Weights of a small mixture-of-experts language model, trained from scratch on English Wikipedia: 6460 steps.
Below are experts of layer 5 (counted from 0) of a mixture-of-experts language model. Rows are named gate (a neuron's input weights, with its number), up (a neuron's input weights, with its number), down (a neuron's output weights, with its number) and show model dimensions 0-63. Each number is 500 + 50 x the weight over its row's rms, rounded and kept within 0 to 999. Numbers have three digits each.
Before each expert's rows: a language model's description of what the expert responds to; "comes after" lists some tokens at least twice as common just before its tokens as in all text. This comes from a sample of Wikipedia text that the model never trained on. Tokens count by the router's weight.

# expert 38
What it handles: Single leading consonants or clusters that begin a word after a space, such as h, g, f, sh, bl, sw (h-ood, g-rievances, sw-ich).
comes after: "the ", "a ", "and ", "-", "to ", "The "
gate0:447537518431547555440545476498479551551514544492427484448504565523556552550486482516554465479493489521563472569528473516453512518415445559457573439599509520494407583479505486544579466544510520
up0:509504521436482447469580457530517502527514393503395467500470522491513559550521588426418435490558481590513581514520575545512550521399547523460514579527571471414464567494550440444527537473518494
down0:551485433503549499444515512425573541401461501491432486431521587506543466472498431498425584453470511528557516533503372562486518508544486511508539510433468470584414549496640390539448492475577493
gate1:464475530699583477490549544469580573544466579463445468545514521529536525536477494458496591497463497549430555503381458543469518577499537530545474577480449459435457490480502531440497405477539547
up1:476506479456510561443403455480542490536473469509505530471522556436538493570551521568520469561434527478528448573533489407526488583550539518565459509376533521535401479483480479512433464477455507
down1:456524541524494490475504574530546500447501559517496508593422487551513531501496515425462551452484458567433475551528468498543496443482450415497577432483506445441553528587493521519479551437494545
gate2:508398499478575513556573512436513528424424544513627551528464558457412470436457578448485533548563441467454465541469491533508544460442428557560463617535559544564478454502543485513532433539480464
up2:536420529532487444522501523463508619501488490546465582459456429428461457497549498431514532494531416619521525487516497478441550536500520452390454593433521465541509429561555546575493470473517484
down2:416489503485513447521449612385553496567494476556479490526466482512495497476458508492480483428432445545498450483463526424562544465555420450552473589530514594546546504389573520461458506448498452
gate3:515403412500537453580490458488497541527424521524490560509494547510452547506336501460565552536543502489524620541430573478456517501529532566558520540523356461509441471509606485383579530499508487
up3:501426379540523523522498548551515543419506580551581500511492455487531509475512430520548552565487468534469531465514475566450550468513517527545506416514463509532499541577464421533477583527561463
down3:458514495478462576455421504525466486505466439522545521418397533564553466531451538534554516552552490487569442434489385507477444537509550533483506520440529455501512508565601452452384521475414539
gate4:505448524461405597503421412530498455538524652472487423525525410534511540563533474524454598502525593532533490569601453508567566502497519506543601465506416503559450538511429593548516517445550517
up4:541526513499530481572462527489510517506367482410524483523580508494519431503508501582574521436495511493459505501486503487446507486557502402467557474505555386515492507500579469484490547472472479
down4:547462503518537489472443392466451546538483419507459449567478518617496433514456486467592452490515414486397442455436454456485469552462516515512465532449436437486451500460440447528446425545553527
gate5:404512437542492506427531463555497554531591646418457436543525469439479482529581436530566503458467489544516550461601566494523466467399568569521514472487600468526500503584500476592552465540364502
up5:518471505564529521413527585441429576455547449510597519444585505521509433489653452522410526454451484438504467547458439559434589560497471504496624511470599418495506491477537466490586469497482476
down5:501488557492480527557536456532540487485481536384530599415529550520508607551509524512510503565540420469511402537538510439499522431546478549347522571599491506447497535588402447442508535493414456
gate6:573577367484458376531428422484515473469446550606519475443501527446482450484450418469584451501494444472448577559599513486519441503536461493492424558539474470528535526375449502486456492537523520
up6:487584491544469477448499555511486474454490468481483513488459579422521512437513536395421515568556494458505493555433421516506524498530413476421434500524516436484498405486505516394547547405679477
down6:538494521534523478573443405508410566534507627444522505513527531532516634509413546520442543556461487459463496487426466496534477460468477489522495569434529495524581454443457523492515572537519458

# expert 24
What it handles: Capital letters inside acronyms and country or party codes, often in tables, e.g. CSIRO, CAN, DR, UUP, WBC, MEX.
comes after: "A", "S", "C", "N", "R", "U"
gate0:555455442484528520556577460535468458431523626457431477546494453525527398481518356528499526492515467457454491492496535557545537461555488472477522511534526424574526507543540522560444500477517537
up0:547546515524497524486524488462478612425496523480486431542597592404504434575467497559416529518511501522461503435376499461559536518463514501518497542462576502436417484494500425520467515464442477
down0:528592460574525413494551546536563532438487512463442457515516498473502469438544412512514502484525525502503547472506497479506471515531478438450522496443473566462476526522488623515548489475586572
gate1:461490398438570480463499571533564473468596584568451414472463518565534499475469491498535485541560489506553483557489458424592479492557402502490418479511445484455472465570544516483425462467576456
up1:563505551410488579448445440523551454483566526505565524543498533583517459470549530506427543443605530495578553494493581466586460476472540460522548472508431534491535559540456486521482535468616485
down1:446484446549450521524464401526594411532554475455445554524455472547478483627427444613468527464466463475507467584483516442525529466531460379471497478562519486575459512610505546496580498512434460
gate2:557493448462617521409474500455532467472552447523502470477491469436552541578477511517487429551506540416491516482549457334478492453523387454490481449541484478505448554526346552495488537522504504
up2:450500510454505428513470523577501512507520515412463510597585544514485511444536472595474517409502526615605496616518555514515449438478491498531480432553479431441597549464428414526455546532500496
down2:414512519540491456507543497482560497557533444501439443472591605501599517613547521527504569587575435478382555457568559416509544473570552474530523555453449508479519533525492562562529567599531541
gate3:495524457495510486499404501507504530490532466486521487557469472540510577494479524525583569514510559419553553501398546476459517363517500520568490492399481494477376420478512556519492499481486448
up3:484467505492495519519441570521409533521526476441464477466522550576483497490552557498514404499536582401445534491517481359484451488403510553564478531486431548455390527411559561507425519459489446
down3:498434499508429457517560423472501502412467482483457545448485448382581529497519510467516451491447582456512473455521505599568514536439393515459555517487542543563459522474513508474514595486449477
gate4:546573472527416469487444555489464516481546571482493470489500482504506512510457531392545451443553448535467462545566553495515546551548491524519532468515474435574511495480513530536539480488515558
up4:515511632547549510445500480490495469490438499607503459510446530473500454533501399429463477455379662579492579490498527527486547535470467482504524452568548490489454564552429543477541537552525474
down4:527457466538464517509446448532484454572592488547511509571517567488474411529440525414566541493550556456459504434492483554449469439441464510478574448428511449580519484552411436459538496558494530
gate5:550512487403522512522529495507519468495491369461510448414477459516414445511449433507476527539532463515451496618515537493510553450463519465520526526456497478525560623502453507544498530462464471
up5:504545454497549609530490578453522477529455542408449450466428433630491589424430455476541461496549473530417430524462497470532463507449575575490496520558414588485570483438363530448535500564475526
down5:466479525471564457520510471553490447474436574495557496637469574570547536535377516613520499407505480589469477565515477439531532561532482497544491460481474570448550529430545569455421458502448428
gate6:555490487462516543505477521479561575477536470617446541507509369489422588603441466489499526502576499431471453473418529481604533448522548587507553429424568625528473525473471456568534503542490491
up6:525461509553506412513447450459499566564479449449527506500425519435541550490439509442472608504484399529508566547544494619477471525496426479538438588527487448546509435413546486521481494481507514
down6:544505539558512492526524453501518537563484508454539508535449513479557533578526515547519492604579348439452534410556529488421428479413553532556546502506553526541547537514488482596472507493460418

# expert 30
What it handles: The first three digits of a year (195, 201, 202) after a parenthesis, comma, in or a dash, plus New.
comes after: "(", ", ", "in ", "–", "In ", "| "
gate0:476447538497486575456490545497512412473540537441552524395473485438503523599465482468508483486451560544483557558527529509445568593573558581486533359475480593519475388505617480495571493548487525
up0:510478461592476507483530438558486460528520549448496546438541417475528508471536528555512447387547498516573488626518525515460465613543482472510535558473448515481414507550472569467533474472485468
down0:433486487471567590533415424422463489461526513575493579479433510492565639558461559455472574439474490471521450508570423539501563557463560542426480513481474481419546499448632556556585521512506453
gate1:540502499542463558551334526578497492517543553456442575504571525481501533572493502472515552467396467503508514507519427468508543469405557537562540486415464487514588445460484458377476520436463509
up1:551434537475513514494516397534530591519564400496538469503504501452611533480513561409511464498510563442557499530465581692534439530511508572504524527515469591429490580524448466553515486495481531
down1:547430458506524482528494462471517407586495477460495399377488502516437502460494514498392533582439546504446439475555510454469493341539458554419500444508557504477527525425498499524542527485466439
gate2:518512549460426589493478505449514611556501513558498626474450569530468498374427500452573562470527436515528548429486504589494520559547465550514466529601494519431544476525511537463498638504463467
up2:452498471474461558481509496463548521545492478533484506358514508525481618447565466438557450522546507393579420442448550475502490474452463481539430468598511479475471581551452482472399449479456540
down2:507518490552411587502445500541442442588494487508500499504472479549511510426620466491573431441460559495406494436426496505515524537407437489520472448524455461518517535526445420582463462497446492
gate3:639526473500495447505477481491532520487517536476401496331465481396480467475432423548561534475557491421459470544493515468484484442545561442390502530562464496486507554490471553441524512502429560
up3:430471372602500527460500628523537521462549451578527497561504546461453471457551506617530446537496507562528503494411540555510575416592474531460461565567533517444462602525567485553506475551518522
down3:593467490474500450487463453515501447475510462548444507587423470474505505517473536448426562455474516559539459488448607493507543531394529486536461635486453580536521477590502439437506488538506460
gate4:556541527380485594536585490573478415578514507486515479563528440480444518546506478437469409408523427475552535529560512505469495577517518510475459536446489601515571588550467517486586433490516632
up4:506584461479491622410395524592496449500373522530494535599442468497545506469508575518473553528514438543436476615433381448415527473567474459425531475461487541505546555462468519470440437466571483
down4:517459503443539509481462535501420542540407464441481522509544562576507516553540550487502410397519553495538409476535564485501539559552453600506435516493590530539525466474402527489555421519548552
gate5:537602560450490450454477510485548468577481458551484574459611472486491412472484522474552489409491534524477524537531522456449515487498572503516473598562526459461519555472366574436544543484550498
up5:537413520493519561585534582551511461502550560489456474487491491478466506526550516483494490481586463522571480464357563466496494518444450550496411384407415524488456463529602451477446515451462462
down5:424402491495494469542482519575622559470467529561476524506533545409547482490468570450469463502458439480442415483577546397430470576600469454557508599558432476558528479496570581594521469435511558
gate6:410554526415534585491512458483532517535511485515490465579501620547458618538482457519523479452466532610574421509421433418492434535461437496593476383468443521499461570597496517565412525557451492
up6:558539523494481489468455469434470413418529474493491433558480509494428528493467456473534465608415532463466477489485457533460437527552599536435441448510462534453544524444477476511480426434480557
down6:605418486432466426588466490485561462483571533527480468486419604523516485508474492491519426510412513500542511510549502468489533544600543474480501595477485581506520435475441531501551482454498498

# expert 33
What it handles: Newlines ending list items, infobox fields, headings and table rows, usually before a dash bullet or a table pipe.
comes after: "|", ")", "==", ".", "===", ";"
gate0:538563431499542499524543490478521542573544497438474467478536549477413536478528559439506602425576378495608611460424617489391505482468464601483610456511534501619441528629455512498468468529506569
up0:460483586573493440577609579426485431521505534562539591564543544474506513525486504511580527504496531469567530572527489546449529422444530468573500457373389562512600423454499470573459451551517467
down0:426505563536565514540551533498499449488500465495435545482421490450586472498543452509586397473429539435555552506475501559578586453434544496465512481495493552598518454471449556468378539544586454
gate1:557510430511514512556463452569518479578517527522421477436588421524530478558486436531539485542473625471501585539414507600548532540514481525535546501488483430538522440483457495449509480531484395
up1:641542480621601515556427475533534514556450449494504480486619455501503441494462463495472554506567544476467555565506405494571514529533503556458549495461466456535522508453482453433512552518551533
down1:556546497503464447538605504554537537557504532488512577542474568416531436524474494412580550572547555544483473516589573512504416533488457472472510466463546514501548421458588531476398477401437576
gate2:401493521407509614587484541502543480500503495516557495515501533509442473426478480595492476431506419588455518478506532541457432519524553533490466560521517554521507525464463474439520522511566476
up2:433454425509459441604427479556524529486465488434525441517598494462515480405450637552362523475520507462553439484520516521493481512547463437527490514354467450504514525506542556436481494519569456
down2:500421552540483432483506483606454458506532484431422495549479541519511628532498536530491539465584455476427430550515458467468486474513527552539533532432527541574533567535602523523576476465468497
gate3:497462405521451547562493498502501448520455498561488470483526414519450531456575478506418442560591447602430460528518568506463479540448507499416511505542601624481503458464478477491461465499594542
up3:487485539570476472535474554470553534532554511493514492426517519511465516419481590510547529572494567525554432433468484505430450548553515520456510503492535493482528524409502452473417397553518545
down3:470497463462459502508499448552572480561511536476410501473567446594463459564530435575475497490520464447591489508520431529592570430445551512480448449533486540557440526498444424516479475455600460
gate4:522560476528525444602456501454511553463512488481559510528509518474437541594509570504524449435539525474497547563561524441492543583450496461555473502439482535516494562445466572605558462574510576
up4:502584443523444625570474549478478417463493449430587518540544556493512521493522547516479435443443497470437591528526475459515533595496514438529523487499441487457533500475545538554496511472526552
down4:443466506503517431609501532568486497528492527537472516605470597473409434518539520500520549540494555481551544546417446527412437470505511441428510468476494534461488552565505470537447516523516511
gate5:526496568525499567481424525474497472460479486553577405407594478485470491508573584539526458474520517515478485538485593519516516546589554439456436589454425491496458468465475503523518471464574509
up5:530468565478507460396551592452459547424559560497527531506523414407569437431432496479448490530537506535441470529560602500472548431527478535550489449526411445520500422493574532519446560417437525
down5:518525468525485446508524480488517549542567486485569567662463485548486449547527533462480497565491431459485494583430424494450516482487626457598453433467454419599512454490600484536452471420508516
gate6:510485478500522486540525410526464508506486563470422463483521471577484464524496501492521477471473579480541376422507512436492546579563396557474573445495537623520378530482478473487579508523495460
up6:527527539426538598433500533517513585458519475499560478466469511514452581458480460524436514588477586553495484541536603498473583528485472505441431506408471509433469583521427518475527459487464532
down6:589454428474499577396463567464514512471580521527585401482516384520478591504516498614520468521509471430601512459533500532473506551571458531458481502448552506466532506544534457452555492466543511

# expert 25
What it handles: Closing pipes at the end of table rows, table separator lines, heading equals signs, and values in taxonomy lists (Class: Aves, Clade: Asterids).
comes after: " ", "% ", "- ", "0 ", "also", ") "
gate0:472552461531480517470508508585511531519447553547452446456531504502392445538597483428490371486500566508471473527492541559391605477432528444493473483513460571516489524440410511515535534451486458
up0:511489445467465422439470519527476466541557396491524496490549490508473515603524566568591491535535417531446510540530500459440493521425550460385566463481441530441434466469507471557517410556575548
down0:430480545483594476625575444487386490568567420619464454505558465471481472524545560484425528544540442476609546485557504474513527574546489468465443473419536568561571445496510492477498503528534479
gate1:463430375501491505646473415444584498518485491600487466530490566533475496551433509506569491575541402469476414576425544557521513461453547500457539459480512480445493446534460553423519524583396430
up1:535611607476493482551491547501394476486566555512439477558510555600494463424548517497527478462634451485483474493481452413453552571476485480467566577597507444500496471428541382562576499544517479
down1:434493503432413535576508493448429468612497505433501487457505524523413465582455493448543500520466531529550456474523563592490442534565463480579544432487549486491546566504548432573521541518566510
gate2:504487522569473474471485455433413466476575573485441477558551518484469471464430575546443422390517518571498480551430540456498563423506537476520494520489484536421497497638507538436584539451513482
up2:484511447559534473514557513511506502552501536503447488535497626477504473382498534477497456477520581442552543449564518485419495451625523511522503418515528549520452479465515496530510448505498429
down2:615447472374538539523488573518492404519484513477534469477489471510521543452565493460442507466546479496538543523482488582353527494531514436561494592502496450419492599490443503422476493422516462
gate3:458610411513472587485476379438532481536551547589543515400545528473462511440507560492432446481558486432434521543412472480553515493506492533519538461442592577443431526569497593465507467546503526
up3:484553413424516514561439481436569557589446540520463528429539479433455490494565472523463493503537430366491464586564517453448469380464459487508507500525573538531403453569559552480535484535466568
down3:485441406558450510470474502507453494402462473463495528479482507486556488400576565512507493481606565567453574488466552624447497498517604530396539464442472540511545536564546522484463513436506476
gate4:527468426509446485556490442497552472489507546492490466494520413402509553593482556438473453484563503518567488452466559483473563452504573444503472485435527429393399519495416515451507484480527381
up4:458526507434524617486437534506485465478490481534486442407517451528491554443484405458488548427426529551459469509428445503479526427454531464541482475484446501605569438478476571443433523488487551
down4:545456589521462476458465498528479565566438505556486434528412517564504461559449561426439515484492513535578575518447469471545490497520527482491589573415440487494539548437494502462566608565519547
gate5:586603459497409505513538512566553503533587429431522489606497436447534495491456390613509462545489503539451528521480623422547559571466552467500542495461480596439490517483510532528506485529510510
up5:465442579537558503541523547504477533492469423479489537536537518451532517432510472507502419530546413518364537624471502592461493539554539464571516465511570497495394582575527522517542543501523511
down5:528552517446534472560492519467484565528476473464468521535470539532640516483586579466465396503457551428542506522546400497455606526471529444452549547509449541453442493534511518466561569534503463
gate6:578597563584410516526492469560563484456472493532499419529440487508410547527489497538500428502493588474439503541514423473399473532508566437450458448543419523499445503556562583507459403537506565
up6:441503527529494475501540538468571520476505544517586507501475501454494482578497536567408440523551465519494443528593556517454581510495477548486518476497454512489481479531583570506608443505381509
down6:441452502459421477572418536567432513412496505490519551498523457425454523520553443510477481525459594418581434534494445467586503537471487559417528537507466505627546480558520500550478531560464506

# expert 57
What it handles: Lone capital letters starting proper names or call signs and acronyms, such as K in Kastles, M in WMNY, H in Hill.
comes after: "| ", ", ", "- ", ": ", "(", "the "
gate0:514560556506444518477471542481498446521511565481528546572463470489458483455519402516444441481486461484556528465481558517504504525565382593529548552585484452522518464480523517480448578458522420
up0:476504497512527412461537442509430531569503509555515593505496496498371445526516465517456576507441429533555438561545489528498492496566477525541463617543483497555379508404544505504503506477517501
down0:463555438512450503553553508443588484532492416550554481553436572464524519563540544541444383408508452393568554535397523443546462417498506517572475493473500447447562412435481489552476497486489515
gate1:565400517543526454514457486473524526496467499527561556463455416480413502572447515457546437482554529451392476464494489447562404581524577454447408468565511501507486575620570571486476529428527505
up1:412522435475504578487360517596441471524379568515450507597449570465485533474503495582486574519556510472439429454511533455420505585418472570493572542483507521434466524423515514476580456440555506
down1:553519515515488529490492533502496548446438529421571526558460485536541488465449439477536516516519464595422502394446619481453469587541526487465399486432426542502460464507478503556526532433545522
gate2:467600445467471454509559533623475468542582449509477542516532431481479529497572428563546437517525506504432503556484577487454484540530495450545394484485497560485669455490372461467518585566494494
up2:603497542524479445568555405541556519493611473549465610462533548501492547485571506470571489409538402431590525406466552454584511510523557429481453462526417463486557531458520470428464522571438503
down2:457559401477475435529512498518379439522432558497468466554522456512450456519455505537563479475562592553519480521510546632450501514507510527442426462404497472556569367496473565516406507525450497
gate3:480554451493477528481477420592603488450619542434497428493510509519468504533529506471472533554563499498554531537526491522555550495553543489632520493462543467434561425475461390596544392526465551
up3:492480479521441514546544518449436520411444568614470570501496483469434524448501469465636539450431545530428516461454509561550451447548485496454486529523410469604429568494529601471486505517481486
down3:563398524506444479503537550491568529525536469444465538536455437419500548497455449549483410558462561596478452480544529493581462416475515504552534563509491539511476530532520523440486520577491445
gate4:410497408534525445450482361437538480480496571452498484585475466431499512464550471436445491415573473495469546618549527545476668536459540485513510473528452460579452535678465496442545425516512440
up4:527564467429461437465448478495518537588495541392493511467476562434434515457514534495489491523479535492521566520532560542475607457484456542560543513458438447505409451457527437487489535484552423
down4:426456508483531522432587450535400547476454458485517435515482504528459494441511487395489495480485508515543476549420464470595456583424571486455509574497511465456449510481485556556470527531487529
gate5:528452492456465433556518449569466514474493486480501563489421420449548546461470509584491484505497532469502532552432503508452559520491528523479511464522493420492454540454639446573523556536529496
up5:456574455436430546474438406500500470411506606552491528445463449546566606563492536524505546471502515460633506415557538559479576494491585521546533597486516472504475528560503480483588472498466476
down5:419447457420463482461465415526553468516525449434435419463521482532550469503452484556470524450497455595478569548451477469453579509497481565515512474504533349501510503530447490483508526490464448
gate6:488465526515476546474502569591492437413599613484438517517431491497520483577482539557461568551533424361483463456483516468477444466524431513463429601518431550541510403490491476528465500487572489
up6:481469550508531527606539394502592498530519423449486518567515430493512481537389487456436528589579461553478552528498494489539457486500565493452578501471599403478539568463541569409463462519451527
down6:545429498524444470464516386479481538492605540452457403523449467510511459512561563548441590450615432533541487539475476487461627452533532431517476548522578482495569500510507483534523539518513516

# expert 1
What it handles: Line-opening markup after a line break, such as infobox dashes, table row pipes and section heading equals signs (- Monarch, | St Mirren, ==Death).
comes after: "\n", "\n\n", "\n  ", "Title ", "\n    ", "Location "
gate0:513496446540511477488528498582432532469472512443524523519546562529485403628512479490442556528524459551521469508442556492500610550579463471474551584549543466534493461451502493460579412567476442
up0:569433513545537475522516526431496428589447544426546552521497583453609529494550529521464547496493556441477441446500535545395471502541416523420522571475480472641419457415455469528514569480540425
down0:565514467515511435486507509459534456525479511536458540597507579580463483455530518566487564459492473561556467552527550582446539512457532532513489482555485473479530396474490416462451343561516499
gate1:544608540511384552539569445517557541535574490488499467506462466409533499483597471518476505559492554468448480496491435518462503476453425456528594548495472503456467462430497660507520533460547463
up1:516567594536464680516592503534523509594398533425455464540498565507559400525552524498512466477416547478443523563430494570496481585506529531486478534472523494489449491486483592524517526521560491
down1:439484449533566505528534518415431547491506491496573434558583511470482508471517537441474546495529449424566509556572399492474543468400523534403483509467530421538542525569468400464469553529500545
gate2:463528418511512489534496504414513514485450446612546520440470556527479531584512428511495452460488514430472502481512542547482504423405600526478466461524491462486507612470550507541520469487485517
up2:540488627462499543468454534515447578522506527509417429529449538455476534521527424540475529512417446537591523491564466490483510447509479520420470520502523549570519484584521410452572576426474571
down2:475429569561473448426515482491520567460526416562532413460399511525494499549383475465495457510472405451461460502536530455533516427488503533496505488463518436443446494535538438528565503438546568
gate3:517454578540382522516460493476449429417435532470524554425491478439478512457552496480587486566594606539399517524433468470480554464582521521445557470557455501541460498460565638556503554508477512
up3:502519540504376494597462560513537532453513467467485535487474469478392476613449505479537532469441440499482554510478394399551451620457469566361510545488510511527459445475465575576505509550544510
down3:461385404476545604496543500464454461493484442435446464643447574516510551547436410518494501522494418465484519521501476503443617398485561488530447529514384545536529584487520602513489533521508533
gate4:572447515507470587546483583425499453568452504526412503421533500468437469564463465451519551509488506547578508492549454533500508491459550519499614498543460526596456503511532537445542500506452461
up4:487462534496474500518483513371566428589466416581413529358479554507464459562461486533522554484459525491544481533515548527462493521487549449535610506478429547519491409501570469503515451488518447
down4:475476430475578511464464410507471495523508429484615407497539553402605515475429476570388524498512482519449561545487442521537505556562537546565592423477504489421494417489473577471556416545465557
gate5:557496558452435467433435501582476505475485568552517515467482501578435484427529532382426435503526509470548509488396469457510456570438511469443496528524571556499486516387455509376530459517602484
up5:520508513491523532508530574480560547490439490468552538604461573380586546429546484556476499494628421456402374511548560570560508540576481466490564537555449483499439498647479425492405544467485468
down5:559594516522487523497528496432506508415523450463497499422579486408559542494468490484501514480470422480454538454527479435434478550507505545510576442472409398539410475546539432490515465460500520
gate6:476489446550503532498469452498500489545612388511420532547497487614505475597537486516460618468431456488617507444468446521422467494480506576487482473495497527534496538368451431495491481481457453
up6:479544434568540547582452445412477562463598429468428555557457463633543398567561525487433596448520454501529503482530466535479564517531505577519471517440501524511441519410479484588503439437348457
down6:519515465510505465416499389517504497465414523449567540598549489476521518531502493554518522555558386553471521547338524542566442482494549463475443496491499574453460462573513523473517528476519540

# expert 8
What it handles: The pipe character dividing cells in Wikipedia tables, usually after a number, blank cell or closing parenthesis, as in sports statistics.
comes after: " ", "0 ", "1 ", ") ", "2 ", "3 "
gate0:479460378523516529414448565492451523539495473372531530498437464566417498408424481400494499531516454556442424449548465444604433469498572524509409567546415532462404522416496518541456514612494559
up0:557535461434588491480475452511562491474452406433421456462450390445545545518416513540505488494424485451405469515499489514500542417490483590492566563441514438486615473497418442475450555554525548
down0:504482486489442494480587493560560477436494557462471455602581436535501448561508532494466473424482498441425466500500520433516499475424519414587616550541480468499450582523508383543364519547525434
gate1:512496500505577501454482560486458522526491555465504529484457506443443455502418545406545543496437483545524550500447447512542395484487484476557472509456465559572510594445569427550534436429517494
up1:467479588446517444488470512515554492475491537535563452472570572463562503508518527515447561462528546511552503503446444492468524509444467521411531443466509469380571511551439483479475476536480447
down1:485518467507526584501494532434607511454468413477451502560481477520478555487479477553357540506427597489494475480456575576508487395514477431546471464436467537496526501576409504519413441474392445
gate2:552484531577572477561467510474488573522500449518431476630559473403451527386484447530445470467533498497455499509555474443602517477511542465573427539528444460468602485450479501489493534531497408
up2:520478515558454495517565441578484532388466555548536475464534451514500462475465486450533479446486556503497518525497545555411541472496466549400610481388527426498460449470580513469522456440497527
down2:560534505482410452514450518464507445560471535530515364441480503553434499439473494513409495546584490549515519480469535512497489355485464417534501459513592519479371585485579467445495474530509431
gate3:498514527463451443485463453468505479586444617467506552513479489451488459567424508527578532473535527526507479507498501464525522524549473558487535443590484499603442455368506544529566509498475563
up3:454432509438459571507530470453469439482471546395509487475520502561460439549513468467496581475548532447457522491560560495552655434429493534515519450418519463528550498526508487509592466439507519
down3:567579528580529527495516419390403536556442475491477532552533497429568514591467465495557413604448559464544390497503454557425487501442455539556498438472526521458459527532430428430526449476527471
gate4:509384459443380560461499501408526537526631538482473462536423457479491517397496535443469550449425474496515511529594531464567504463529577596429466511523513512517492553533494513543519516568465545
up4:471516559456419531426513537584568551517456524547534493459507594464579487506527510451511482471494470491482552369481453549598521519561463496480508578469502399550482506453519538453474530503589473
down4:548519512534528524488409513561441522582498519515416423415503495495586539490543439585418521529465419460475453431441427482466432581562530490454554473500520533537468560518597572428506607520520471
gate5:503483493468588477493544489473567582480467494489475540438511526507478518448513472503482504357406597533454519479408446515486530513442559504456509509427571471476466533502468580391499518482438489
up5:506440454453488480439426540482526505609474539457459527599526463492485500475568511563462578464450558614426573519519541547479420447517577455423582553443550573488433501545428469459484531503457506
down5:504505476519529576511518525451539435452580545515474521589475532495552576478564522512526473508424481455452560604508497544506445400536545558494521602451489554505442482546416388517547484367478455
gate6:408567471448518441479545432585541508561513457478519523422462487389495480497468439605496507511550474471452538530503535530487497443525569531421465493433505423552532527523431472458583502447462518
up6:598424582508501517505468516475500518501410525523470521515393434455518543546472497518581474490410512609565519567508532537552481582486561516482537507566483449479380568517541497420507534431615494
down6:578495567506531522442472477531503528601469487494509454599527441575520462499473502514480514421470479476509448520520435587525483520529532483460590527558404481568473472609491531609519445533394397